From a checkpoint of a small mixture-of-experts model trained on Wikipedia.
Size: 13 layers, vocabulary 32768, 44.9M parameters.
Experts: 12 experts in each of 13 layers, a sigmoid router.
Training: a variant of Adam for the experts, 6399 steps.
Below are experts of layer 3 (counted from 0) of a mixture-of-experts language model. Rows are named router (the router's row for the expert), up (a neuron's input weights, with its number), down (a neuron's output weights, with its number) and show model dimensions 128-255. Each number is 128 + 32 x the weight over its row's rms, rounded and kept within 0 to 255. Numbers have three digits each.
After each expert's rows: a language model's description of what the expert responds to; "mostly gets" lists some tokens that are sent to it at least half of the time. This comes from a sample of Wikipedia text that the model never trained on.

# expert 3
router:131109118123108123104112117133178103110104091169142156082145139127095195091139135164082102104088106181117155078166124167116133103119112155114094161132102124156171100116122074144125068164138155160178111150128168120153135154178108109134142145170122135144163108200067190098170197160136110080085081142056112155065166117149134143112119168143150182151163111173110177121140130129136116112157
up0:114143106098089134171151113090120151102116095144120123089152111115104125106159156111119187152121106090129092147173160092120178137150137138145119137135096134153208128101123116085089114200127086083152137084189134107132099166139155145161099061136124142076103118136116093116127151083106164118158084115141093182095104114109199150117092173103097190130153101089115106128148132173096149126113
down0:172147162093191142106088079156098155169115117102094091141030094060138124140097141104117192109176134122123158135170152058150133108142199077152111143154120106160115126083132129130116126071141112125122129123162105099146181105134108151110080150122148092116145114141120111154106151105086168083151072144110083097114147156137152106144160163180113126113145164147129172143091105090142069106119
up1:108119095071157102147179158117138089163122069182090142106104121111169143082100135106090129135139142194067123133163133101128087093139152154147120139147211146073114157068163124066158055139153149144168023126162149065105112121163128159112152142151174151142123123141212131090170116113176126121070140113133143122113127113120099183113164130072126142116157178129086128140140103217125089113161
down1:076158141144111128106156150097099111161156137127135084164060151114162141128127182093161109157146170135152162106064115098133148132092142093131061125155122132123174202138133185217137139181183054118091091131077132153138079111152085120100130147118114140093120082126124123197166148167144196140137098162158074149139156092108179144109184108129162146133119153166148132117113110142113170127101
up2:165081161162125069110145103167159048079039104149160073093148189110151148129144189151132064119177173136141146130118100130134155181148108144141127130160197131141177132061101133129155152145123197176116101126124176160151126136144079143128156175140130101104092039110113134137150124151135159140134116097128129050129171093068121164115107108116137097157112097129132206122131153115124083127109
down2:086077144173138113109144137132108134146185175106141115176108127162105199142077158113148115138135139146129093178125133123090148147128146151131136119128098166091126150141118123121116128173128110111097140107099122149096084118121174116138132123104145138092135162000132126117121147162144152111135089113168193092180137110116162157182129086127117090119138146079102120123144087128111168125145
It responds to: Prepositions in titles. Prepositions and articles such as for, on, the, a, especially inside office and body names like "Minister for", "Convention on".
mostly gets: "for ", "against ", "about ", "Best ", "For ", "included "

# expert 0
router:117097075161105112143113167163205125115100124179098175095120136149101192104085116109086107092168080188112169081143130181168165086137144125152092175135105080150154088165091088156090102151163104188166134097128113105159127177164128080159128095203107082127159084164102135080130176134101120103127172147042107116071130113136145124123160164138150176130181113147138165114110109144121130110125
up0:138090164116176137168082135141192114128079160138068173130099191166102082099089169118117061120129129122121185110138143146150192162085138093107156153105065081094113120139109125163144111141130157110139110131161133128124146170100123116144136102141136094149115115123114141117110155106087130149115146111115133077113081178107140123127107085169159141132177121139200172102074128125076134129094
down0:088175142145108135119122151077137131108118148158130124128219132079104103145123124110150133166149141123155089100144124141126111113124104143115133093163120126128143147101165125068167123184168088083118102094135154115138169117078109124136144122135125133136186175050135151082103105148108126081175108170192255128138144105152128129139164124109150106167148115113114075116117121095122098129144
up1:147159060151140142171080157121159179115131102113098124140180123088181158145185127160154128126132089110153117174090182108135086094170120187091182078165155171129157141113133117047102113117119113129095149126128044076112153104135127147059195125141136091100111135109217137089160106118194155078161128133120134157117102138148157130145174121107200111120108100140117148174121105171110113140098
down1:130185133098121113139097104144169141088164185096106098162127080162168195087173097081142104154130093090157092142139088088135112125150109110137109089124198113153104119108157146160077102132076097162149164113139182139164143084128150172133158176113109169149169119120126132187143090162142131139090086129116151185097132136163107144175105171140104158069165095140162145175145135116113132043106
up2:086137114195119170143140098123135157090102172170114121180132166095135135102102088165119115115119130161148177111141166127114139103102081118120214126134059067145124083122133097119079140118124110076096148072135082086213158167152069155133160134131142105131189102134049098129126116182090140121135125127130122113115162106109149111146133155171072107125149146141095075102209112119063083125128
down2:131189151200184100147173139107140071159119170165138118147134138136119103167116144114083099074138161091168155158044100141148068127093167110136192105128165086162146153078078140125106172129110131166111124138085130104176126160108178086123157176070105120141063098050111144124168191150118174136103084139118141122148090095080112153130105148125165164150177139159109125111107153142171144142112
It responds to: Table cell separators. Pipe separators starting table cells after semicolons or line ends, plus infobox field labels like County, Genus, Born.
mostly gets: "County", "Genus", "Coordinates", "Born", "name", "Sw"

# expert 2
router:106162163121096127156124149154175137137072089173091134128177134094115182164088110119097121102090102179127147087127081200159161099146119153101128168124084147116190066117102085137098119145170070153170112092122151147180168175142073096122182122188085143118156120186080113127125170151093152098125130140071092141075114149139130085148125198111120124106130136155109176144134121135126090090141
up0:124122144105140147073186153087134106097082103089114120139155181136172151127146177143147119155101193121091120081123095150129174130099180110138180140144103144111142159107100140176162190116107159159188146090140156163136131137126153120129131131073179170129122112122140177102136120113160117092025115075118140163068084126106160165090120157155167178173135148144098134051114114130186079109098
down0:076072147207126170110112153096149138144125085167139157123149098140127097135122069153119152135083139097089185138112123083113139138144168099147182080147143107136172110106142153171106124121194147170140134096175038123105078196136165095198149159125128172099141124138172131131080093116127127086095156080146083154125098139184129114141100092160170174117156146130193117087097107129115033091109
up1:153103130120139125099096079153160110166082087130095114139187107073119146131151183125097114168096103106173116115166126134175114083105154128123105100177069131118107169109116180132123165080081154152167105075135156116131108148094225139160139151086139150100061151130121132093157123136149110135016125150141126132088145182132084154116100147104116123102121146080110149124150132177141057129126
down1:083138158196192115101102141117090114121167112213161099120177119162143097133106106062120172075146046127166164136136106147125135123099126100186180103145142154129174127156145144155163131145153121126124148113113078120089062174068196108184073073119126147127100119145200128102134131103149155116117094066151200130140166193162122087180153069092197131098134127060142128126080104125098137141124
up2:086135123201170144134119077124111118121125131127101138138153180133094118122159163099133127081109153186106129108102139124132164085129148145135149189168102126164133128156100103063114135101151181109180168123143141143149142197142026110106131113132130104106191164125125172136098114186083120122143127107117132124103121123083121140125114130129138176193179092102132124151102157069204105139164
down2:162138130171125121156102116104127133173114097093144149145147143117038157094149145197124163146082141120144144128092114105062118104117202173159134156151134101134118172088124141150101152124201177082132123088124134146119173123127101151086126180152140131112153177216131139190085088137089095095175081119110003117121120140149151135130116116161112131109126107134163137108150141140170105141176
It responds to: Pronouns and auxiliaries. Subject pronouns, his/her, who and has/had/have in biographies, especially "footballer who played", "He is", "had admired".
mostly gets: "his ", "He ", "who ", "had ", "has ", "have "

# expert 9
router:118118092127107112111100172173170114129093101182129153106166137132112199100101128137082111075156098170118155078128119208138130108107100164108120155163095104131186069139087066121106110176113112153148138129174114112145123181161100100138136114153100112150155117204081160093134201154084135089125111156040082149064127113138157121121123175129160169142186109160125164133127136159150158094142
up0:063141150157175122159122157137146108129126154127117078144111129166155111158107104112096086117193131163173120152121152094142208067179123107120101151106121118136143139143122111106131106167154066203135155106118123116107152135103125158173172092097169134148048131125146075140158122138147146144076127158131142081116110145146115092117077131154116118140115136123091133233125127175133088120140
down0:145158111175111151136220145146141177086184159152107120169070122074092093148134115192151105109106133131095080117117141110068130061141107102164144129166093138155123128188149123115180126101130122107129115118125186136117167078100210108153077135079121160167158167113128088116154198133145105123156111123133181091120184152163087113120152118061146095164165103125092121111171103085063100135181
up1:158056153095091079093111092109131116127103098127181133143155126070115151101142136174161161093043112113160110116144101133210131093096069133180105167103116188113133163135154140164083098153081163090116145159100077120112178084082205073100122134142163136077153084134155093133173101109168132081183122127130134122135112093073139114095121138064176150038153147144086088133140101124127070100077
down1:131183105121096110141099129185147110142108153112127145135126138098163130105129164117186097046119149090176156119129142131157117138161109129135146100149127114101201146095121131177070065118120111146078119125137129136142081099087114123174122041091106109139134166174128122138140207176127140141141095152161008169156069134080115117159124047127074136155135125094117139111099139190112141136174
up2:181133112069092058145161149163125122104139140124101115138108134078105107141175165120151144119054119116167078127177117134132124090143123094104107104136136160139152165176120173106101089144162144169136088098167116099085094109123160100152193092190109170135104129112177144189137132096170118098145079115118152148161181158151119079121119091092197146111141120114131115071143112121110108121162
down2:080140162126141128133108087116156074118077143175033120156136113112129129103153148125176125048137122143151133182126165117165163134154163126093160104075160108104157036083108136144137101132153094148126113143161135138088197125096118112120131100143139121124083108188127153183141161123146113128106150137160070121144115146098130050152136070071082167147147139136152135091095167193122116102161
It responds to: Word-final pieces. Final pieces ending words or names just before punctuation, like Mac|ron, emer|ge, Bombardi|er, plus heading === marks.
mostly gets: "considered ", "Ham", "than ", "very ", "rather ", "Sand"

# expert 5
router:120124084129098107112110172170180115126094095185120154098147138118109196118095125141084124078165090169127153074129120205139133096122111156106112159163103118136190074139088061123112110167119103147155140119166126113147131177162099092129140127156101110148158114206081162096121203164086127099120107165037073148060132125139159120127125174139163164139186107164128168135117139152134148087148
up0:098129099138186151145156122168136163152128123174161110088099133090086127136166138117086192056125067140176149083087089090116109097129105175107131108173122134105211119181119092130129112110121153158083150132168103107129143154132118163132133142126100112161157121125168145126142137179104130148130076126129095122104125104130090089071137144111144194164160083101117112083123181123114087104156
down0:102054038148118116132168155109106150103151139136145085116149060108092076123177089127132151191173175041095107140145056096121145127108109117170138103122124119144069154125154162123122094134147092129085151123158087144127155159128109166181160145122137107144140123158153173185152016139136128073079155101178092104165158138152114140140075104187166118145110068117116132108116121138147136178110
up1:188128100088122107094118145124090111125091135089104126146198116117161161100169135179146127139135163134120163134119181131113167091117169082201097201163128073137162131100119127157127117116077134106133175117151014103099148153070151135119081120115097126126081114133107114145117122147119082096105149135116138148131096126098140138132147141112123105101121091187100131129145103136185134128120
down1:112164141174130131079130094176144102144090138080130117097246145184133185126080146105133136140133173115080174107122169141141177071106166126163180183116138123125120104112095105143146140128155173109111194163113132036133119143109045114143112071154079118164105209216149190064114142168156144080116146142093127123102100155155107157113213150130085139156119137106078125176167175113112121117145
up2:157123129104060105082074138120121138111136197096133097180106139109179124136193162071175138148156122135164101120097152173228134180175121128126180100113105120129105097181144126095116156108161154111145140113140126101127168176115159080102150183161138084114108158133120155153156118161114126111157124075141168125088219122167122183168095140142107116189088142114134180126148084075133082093128
down2:041139150091197200092115149087136138144112119128106102147083117205146074177093162158140165077114057182118167154135126167124109151126169091137137134126056073107143101130094120157112103158064125092135104119091117108149094147123096159141133168081109139123080075049079186175157142095109074131078070131150176121115178123073166141065157120156140127131116142124179062143142130141101155135106
It responds to: Table and list punctuation. Pipes, parentheses, list dashes and paragraph breaks in tables and bulleted lists, like team codes (DE|U) or stat rows.
mostly gets: "184", "185", "Cup", "\" ", "different ", "War"

# expert 4
router:075118085157109106121102113141190121115094083180130160149162144133110175108103119127083132087184095155170138084084149197136163111124158143090157127150096079122211079107085055140109111169109091143151161135154126098156127215136084124130194129136083104150136120200083152096141217161118133128141113155047087135077160096133173104143124182109122111124169146161153153084128144138086162096180
up0:171078159089152085094171157094120105183129104148127123128164174123095135056143100125190114123118133109181125110096142167144089096126108121092126132098124072112112143161127118179091103166064099109152164131101096202065133098095087157094129173131110144151128095129117125153166146094177109127138184114122150112134075153059138107108127142164184157125188100119124161156116136151140153127159
down0:103095135115079192116087151105153097116075106112124174136150105137131053109166120130177099060094146095111109112137124138137153129173122161091144115095149117110130098168144142087078141135135168045137135169123147121146066165084094119172174116083122141136134131096102143147111210174127104100150168135122118150136137072144099077177130078116123102165123108132105060087147154130105198126115
up1:116103102078133119215150111083114162165134098115191077122122168152145113156136105130106149135125127085172191103118148112090080098156078129146087120139101072133186130129139093124092127149100048132105135041109135127103141146111141141118099102105097175123162114144135126105077178139089076064159132160113122132135143113156151164120106146083118151158122115120200155147083079110189139138170
down1:087127125201147162087163132151106125104112144113138159152157179135147066134143137104155122145134133161140140142094108136156135121094163162151166095074159081136151167137138166157085162118093128106120150128115114163130084157112092105094146148113163131138087137032098114100133139176169138114123147122138215196193119142136117103114087116150141065097126129133131088111149168183140143114160
up2:085032116065163136191172119109144163193128160112143087169146150139145112124137133163103129131081135114212178111149177161107092105141114145133160153140086058185131139156118148152105097121148079092150128061133129162059103110074167119103133106135113140149135047129114102119092138154091127100199116118127130079122150128113177125140108186042122144144120124118147178143086073117159157143129
down2:118124173160198195095159120137134132131109115096157160116155153124109070129202182086197101179118147164106091129107074109161138128060166149121150101084159143136107100182158161103105152116108104112122146160104134185164102138143109080125131186101190126108082129033138098108119129236155160101123147134131175165181127104159076071109120121136135088095137136144125066136165162122106155145139
It responds to: Numbers after year prefixes. Digits, decimal points and thousands commas completing numbers and years after pieces like 196, 201, as in 196|9, 177|,670.
mostly gets: "Ex", "197", "world", "world ", "century", "if "

# expert 6
router:156128122114095145127122188198157107147120094204151144074162145073142182111116105153085127097157119160097145082164125213116119114133151131151126187162111101138179091133079078089097130174095090128164148128147119121143121173162116102119179125168100110154143122194083159082115183186068117135135124157055091132074129144170138128090125158125180173115167120196132171180115136134150139087130
up0:067134127127134147084088165115119104196180160155085144209167128120149125110099086171179142141115156124122117155115204108147142087126178114158187139113090100094170122130157122129116134110062104085071134179078137109191115141131122126169098175125095125161147149123108133087118121187131094155094110099130129117120124123072100117153133146156095104120105128168109180157129189123126127119188
down0:120088129201164094103149143053142113131148136100150104145164151092082196102083121125179089099132099121159130147106140209161086120166145135114159087064145152122178108107147114156098116127119147114124141149107208137121172117174125155128122166154157110132100172066113123106118082151141125174138101055081165108123128126159151128101123134119051104124109119141106055171156115150127146127102
up1:119090137195196073136127153105091086195114093122133173147134119150108111119134057175132178156083082106123145145155181143079123112127172096137111209112095124150127128099077138143130113075064078175073073122081079194120116099146139114125133105091065127107130099134085132107145136181041098132118122103121117181117135126110111063118153132105121145138155107124210164171149134167134115113149
down1:120141154152127042164173156079167112123114160120135081146138206108122172100131068123132118132110098061183125111075088096082080105180104084114144171159141174112118110084130122135129137145119142154139129134093155141139173083126156151097125105171127060128142121170121092149099047110139190151077166057165089161112123174110131143118134118064108155203119091096181170126129113162109117111148
up2:134115124093098156123095098097139112079115167128053105109143126145098100133125127080140115139129108117073126188159115076171202163129116180123115075143073221090115126083139124066165186085095168134185115161167124096071081114118154124133132129126136125119157120127189099157152135109109128104075121150127123119131106121103141103163144127167124144114145153084143108146174134118100102143186
down2:082143141120119212142097108128112137112130165075123144083151152129176130164156133130136137135120140124114095109125108089172135150112020131063077077152093153150170137124132191062125119102120141142165159170135123132096116136134125140098103149118135128108114172177145157113198186048158057112103125193119162123111143154181100139107188162159153102088134141131087067098128086139118105145122
It responds to: Numeric table stats. Pipes, commas and digits inside rows of numbers such as football career statistics, scores, goal minutes, and number lists.
mostly gets: "during ", "12", "announced ", "created ", "Kir", "ura "

# expert 11
router:116112112145114100123126124136194111110084104171145142094135127136133216129086131134092118073131076143123134078120099165185104130098097182089114158171147129148141123138063087103126146125148116140130113150153134135140127156125077066153202126123097127167144121167128135066118195137086127107144101184033079134046116138144140132147129158145173135113173116170093131143130160158139133054142
up0:150125113185115107193111130088074040158098110106118196150125122149080114063125114162141148181142128127127057130174072105147135067129122190096170126122151119127119135123142128094139078132153091129135098118155103166158120097143091131106109135093114157165127171141122136194155135135127139043077123093123109141096162155173078094194110094104142118137138092121125129120178167153095096177166
down0:106140147108119133189161086124163131178100128097188225218152145113128124088144101131112146141142080096159108139133124170122125125153143087167107113112130106206145136139108151124176163116122154119135115135139133176141232065130092109115125086121136139112043106077151159154175135122159086098096124102122126148139125122095118168178209152112108155142149190138100134156140140152143185104191
up1:130139128125135112118125085178123176142144131147152115098125105144223104152155147138155098084121120110126118144184109139094126077154093085175168068107112148110129134109165099188130139060084109094123142112114145155104082121114160161114101156151208071113143119147142076110058119094097041157183193118144151116165152075070137150159093145114101075090126170057135122104111089113171064134172
down1:148116190136104070058187113133114121144126110194146116108064079155134131188099154109152121107146157130161119118114112127128092126136116104134143097166123116121110107152116149132127155084144113137129126083103126137127005100085112128143123123070193095088141135157129121119084186146075106183155123128108131119139221121141119061140097149114198115085101200121173117119144107130156100191179
up2:157061128112119121143145113100169091155104099170095051104098135191143119120138185169119183126106164147084137149137131156085110124089121140125124078121148161143137094190134151161079117152080068094173134112107174143070093088151143146153035071118158147131149130154171120096170095082130140218093122082126090131113114143161128106087124168158183068136134142121149133115146093048133093176152
down2:137106147180132093116132127080173169164131070190145121128183138133132052126085175113110110156131124125128123144077136161159099081124129135111184070137150111093126088145098160139136170077126099070166109105090116191090192160141117160199155123175153129131247134148127072104132127133125119134125105117174139103094096103146087142126151185132149109124144102096192163152117080156174139152169
It responds to: Hyphens and symbols. Hyphens, en dashes, quotes, slashes and markup like _{ and ^{, mainly joining compounds and ranges such as Major-General, 1919-1920.
mostly gets: "-", "\"", "–", "_{", "/", "—"

# expert 7
router:107118100136138093101109147159163129097103122172100150087161138125090190131073127140112126081149105149111142080148136197165121110096123133098101177156101102180191093152101071123103090190119094149170132161146135107128129156181105102140147126200112086153138100196078169087164194113107111096118099168052076186071082133164153148108146176132138166114155133173143183117093110188168150087151
up0:148137123112095068090158110156093153169149106128099108053066135129095148138077134104157109088134066104076122161097144141154146142132092114091081126097167073120196145106148160159128102146156102103084053132064142124146153074168171114120103106144106073134161056138151104107133118106092104137146121146129125171139112185095141170098078125123146168100103144155126154087116111097118068097101
down0:110118156122173124113104139117118082161118121162176153151156119140090142118134163072180116091143145139075167132105165181098122094156121102075165082134138121147108187104102149142157137139168120126117149140095109152123095146123150129116080041062090107105104056162129123099107094131163104096153147080107113136138118117130133111103165107134102120107169136147186213048081120131132138090177
up1:143178125103216117170186133170085029107160134136128076068132137171078158155099086122108134167165060073116105130100130155077144115149109176106138090123167113112151152145107122121102164130158068090156136131066143166127153128141155207062095153133157145133169108144132129141096133145126084202141194139133103095162149185139117109156101148164107142148120116104124119128097128071146119090105
down1:150142128110149133191118113089122115098184115117106121138148085207110188160095110117145110126161076105128147151090111232067109111133107158129133141096171117131152163141153140122096191129128068122166168171091178170077151166146150125117115102136135141085118114200102115055085120178167066178131138047076118150118139123156231121130176117143077129151104131134153162126074140134151138080166
up2:139181149120090123154158140130130149134072183099131108119161128095130147131110111120124113144109065118144172125130170172167069133126140100060143124155111080170111112150055111130180145085101145159117108084176109146120106131146108104108126143154134133144091081111144068147176107081159118101129140083118159078132169150073206142083155176137142151092126110086138147121096144057088131127144
down2:164112135089138113136119142078159123159136128065113137136137140111094145107121188168081195100106135167099108114119169140065107160183127102129126120106115163145147140129173142165099132066138119190106134126129202090106167111122092123131116072097097158105133166116125134158162073095193091157124138052137180117179070102149131170064091128127116119148105109090153150165119139125076138080143
It responds to: Word-initial pieces. First pieces of words and names, such as al in al-Sham, U in U.S., 200 in 2009, An, Ar, Mar.
mostly gets: "An", "Ar", "Al", "Am", "Ac", "El"

# expert 10
router:108096094124088129125125138127158109170124110178116132115151113139125174111149153181073104111148142148129149090138120179156112093180111139104100132205102146140187107131076066124110139127084164164157150086157110103119128157195129089137145146136107149124137159212123169108129153194090153107124106173060007117094131147127148119120090151156175135132180113129116127177121104114112156100139
up0:134130156096076138114169137151165110181135134147125096081133065130162165140172138190159184135114162122089107133197098129171122136148154099134127146170153154086147088108099121100107112111141175147114097165101116105148138135132147118115144115140144186107116207128156145107136112145114139088048182158143103147147143215092141083128088107146183094090159053112046152096134088130130152156158
down0:141166145155116095080141092163143093103159082055153126137039060149157087144075119116108143149140133079123128224115169091170180147102113083104144132123144146128121157166095119163133125147097112137140106145108140133098096050143127124147121131120124204103128123145102125171142178151177133115061171134116102131135143169176127180192117151167163157066164122151091169146109155163117119141162
up1:151114160120099161154164151104127152090089168118071175122134116089118140087193136146065117162130163111162084096072105141169089129079138171133151136159164154161171134125111097178162102211145100132153131098106176173162146081178170124142106123184165156076127111141124178090192054089168100138156156109110110075123138121125096137131113136155129189138080110095134153117135102126165122135133
down1:110128162113171126192092078155103104162128118204127083137068139099144132140074130167154123098116129114142123137132154106120097126139126084163120102104180136195168186143132149154132119166140090099149125114130170165154233119122095172143117158114125139109084092134118198188131103063106096125148168134140141136102156183095087135140181161096117111135140073079156125091114176138150122148184
up2:094157188149145120129176088156150106098135144164142078123154075100196160121176145193083122122157112107113129080193142162143106140110102066129180103106140149093087071124077119048103141110173156163044112149140074070126111136139070149111110102119116098137156167106080153126126093168137150083154158147148116126151142144093185164125110139134084148153174059110108137127130110141151136076167
down2:138118176128135091102103171207076124078134122082124097151006105100140000138145127170103095116167104135024098169111091110160127183093143130133093117110122145093147113159119109128145138141106088072094094155151145149102114137143158142141137144114145144120107132099064140153111187142167122129164129138104137121127108115151113152137089108154120136125144139196148107169129097164171144127092
It responds to: Inner name pieces. Middle and ending subword pieces of foreign names and words, such as Pl|y|akova, Rev|ers|al, Alph|on|se.
mostly gets: "ers", "ation", "es", "ts", "also", "tion"

# expert 8
router:113103076101090095141100176154191099146098105182144137117140137143113181139095135124105103073126137180171151083143115183168171078106146130104118172146101093142206064160094085136101088170147105135150156104127117132134158181143095090109187115157118112151141125213088144107136193169112120118128121164038074158068135135130135123145137195129177165134152094180126160131095145147143155097165
up0:087141100087109073133134123128115102150147123134160127099115092135130137101114120089132209135157139205186144165116153115096073056189130107119134104132116101136139121208131147191112117144127143062111169068131193107124097175112078180132094113162125140162074143127114132143094142116101091083084118149142124121132117149127132122168173152135094146131151133084115170178113135140146210110110
down0:136102116089064116140158167108168112098138176156165149073052113140115078104132087111110146164100122141175117162082165097144119104156099172119086141150093092154146148136195120091134077110142131112115125117126110149086103110085084147116149181172180142165149192171144150187151094149123129093127164126118136113173098097155052104138192097135074124110093109108091129180110199132081135162142
up1:132180106069101089151107118139177108121122131102166171145144127161102144173169141120114086188108145208208116152126124122183116109156142125148139158100128048127162099139158101196106096158131051114147169042085174146090144115110126124125121111123158165107095123144136126194135144196115099078080138113156140091098148122143119101162152155118088130097121116166157142108088103117165199135094
down1:171115122058141109125189172105199112088142165136168127136054133154125059073164081132118085203093102132136125188074121084167124174135105132159105156108106081120112122079177121139116090134111117150099108108081069136077112113114103131127139184069207117123151146119176124184137095196173143103109196101111207168127132113117122105158071092147090135193133106114163128160126169132108148135125
up2:118134144103094125144144074107136114140136147144147107155138173167085136165185150191141068156139125095090140175106111154125143113124110102218157118114114164127117080128128165059144127143113054091127122091181154102076152106130167069079117126162155162142118152133125155116152146139134153137066166134118140154123122119131181102084142102107153106115099094155102136103115116162137153134147
down2:120168125190132128151166094101160158121093101067155120185154156184111150146183125127170071141129132096143100154080129107177069132090088074143111086114099117065127170094140127076128104115114085093132124096144157105072185136140059154108132148111106156171111144112146154081166177141195155112081172138110194099126179137114134096125136151115124136114163121119120093160143118089112132096096
It responds to: Place name words. Capitalised place words like South, North, New, National, and names such as South Africa, Manitoba, London in tables and text.
mostly gets: "National ", "St", "South ", "York ", "North ", "County "

# expert 1
router:115118087129097111119107168166183116117095094185126161103155140120106195124096123139084119076151091167117152072122122200139136105128118157107107163163101123142189080131087063123110106171113108153153134128171124112144125177164097094145150127157102115150156115207078163092126202159085123097120105162039069144060130131143159116120124178132163166136174114168123172138114142152143157086141
up0:169087085086146107109123138124132132166139115121126064082098166123124121095160134111100129170094152160094109091086118145086165153094114118038142137160071175148091137086120125121109164109091051131114188102148068135113180067150144102178208121119175117132086137134095203159124139140147147090152115111150095084127133142163156173145088113142135134188099172147191119093108143154097165060117
down0:119160104152117148128128088118105142070102127134176140189130136085162067136103153123107103140167161134177101085181090112176132140107112064107170081100084157116120056156151159155081107115157146114098121124135204133150099061187153132096102148089162150154105140069126084094143061154113132158065172132156151151125111095160139116159133109148154162094154147108118156132122072139086121078139
up1:122153072177138159130153129129156084127104150135074088174132144115090121126124163125109102111149086142162096138103178110072157164170154068088099097121113199094130162182172134080119102189115107110077112092118128119151099154137119131145140166135152108103085169129123196197117114132097201166124083097130167126105183144104137082140124147094094118134130123155123115075154144167128137105132
down1:115118123178139156145092085095107124110140150146089079098100140117185102124116125177149104138149098100160120140152100069175127122118119096102148125169118041117147189134162121126125151130184146132210137110173113123102109094149094144104151118131115128126096130088089111114138129160152178129137117140160096121147130124156150141123121105114145116132066135097030166130104097122162171176150
up2:132107104123112117114109190082109098091111127148119139154163216150109101183125145181131131147170102156116124140110128117103108148196106155111118097065177125135128154121117094089133055170108152124135125086122069160142187134150121097170150137136087088151136128107052161116089130135109074078081104153127148159122155153160133122139207106105119185124121122115172116142177143103130189090166
down2:146117150141076137155142065107093127165111168107114134078101151115135070108123122085198174128092116092143124188167093113112148144141111112125111149133138092126114168159196212135161151118130135132075120120156101087144160158092153123165122123091160078081136127049067099151124149056160122093113149133118232184119190098120168053087128114116093175171138054150116111150146133048158108156125
It responds to: Mixed function words. Scattered tokens, mostly table pipes and closing parentheses before cells, plus mid-phrase words like out, of, play, Preceded.
mostly gets: "seen ", "Br", "Ol", "Daniel ", "north", "Hu"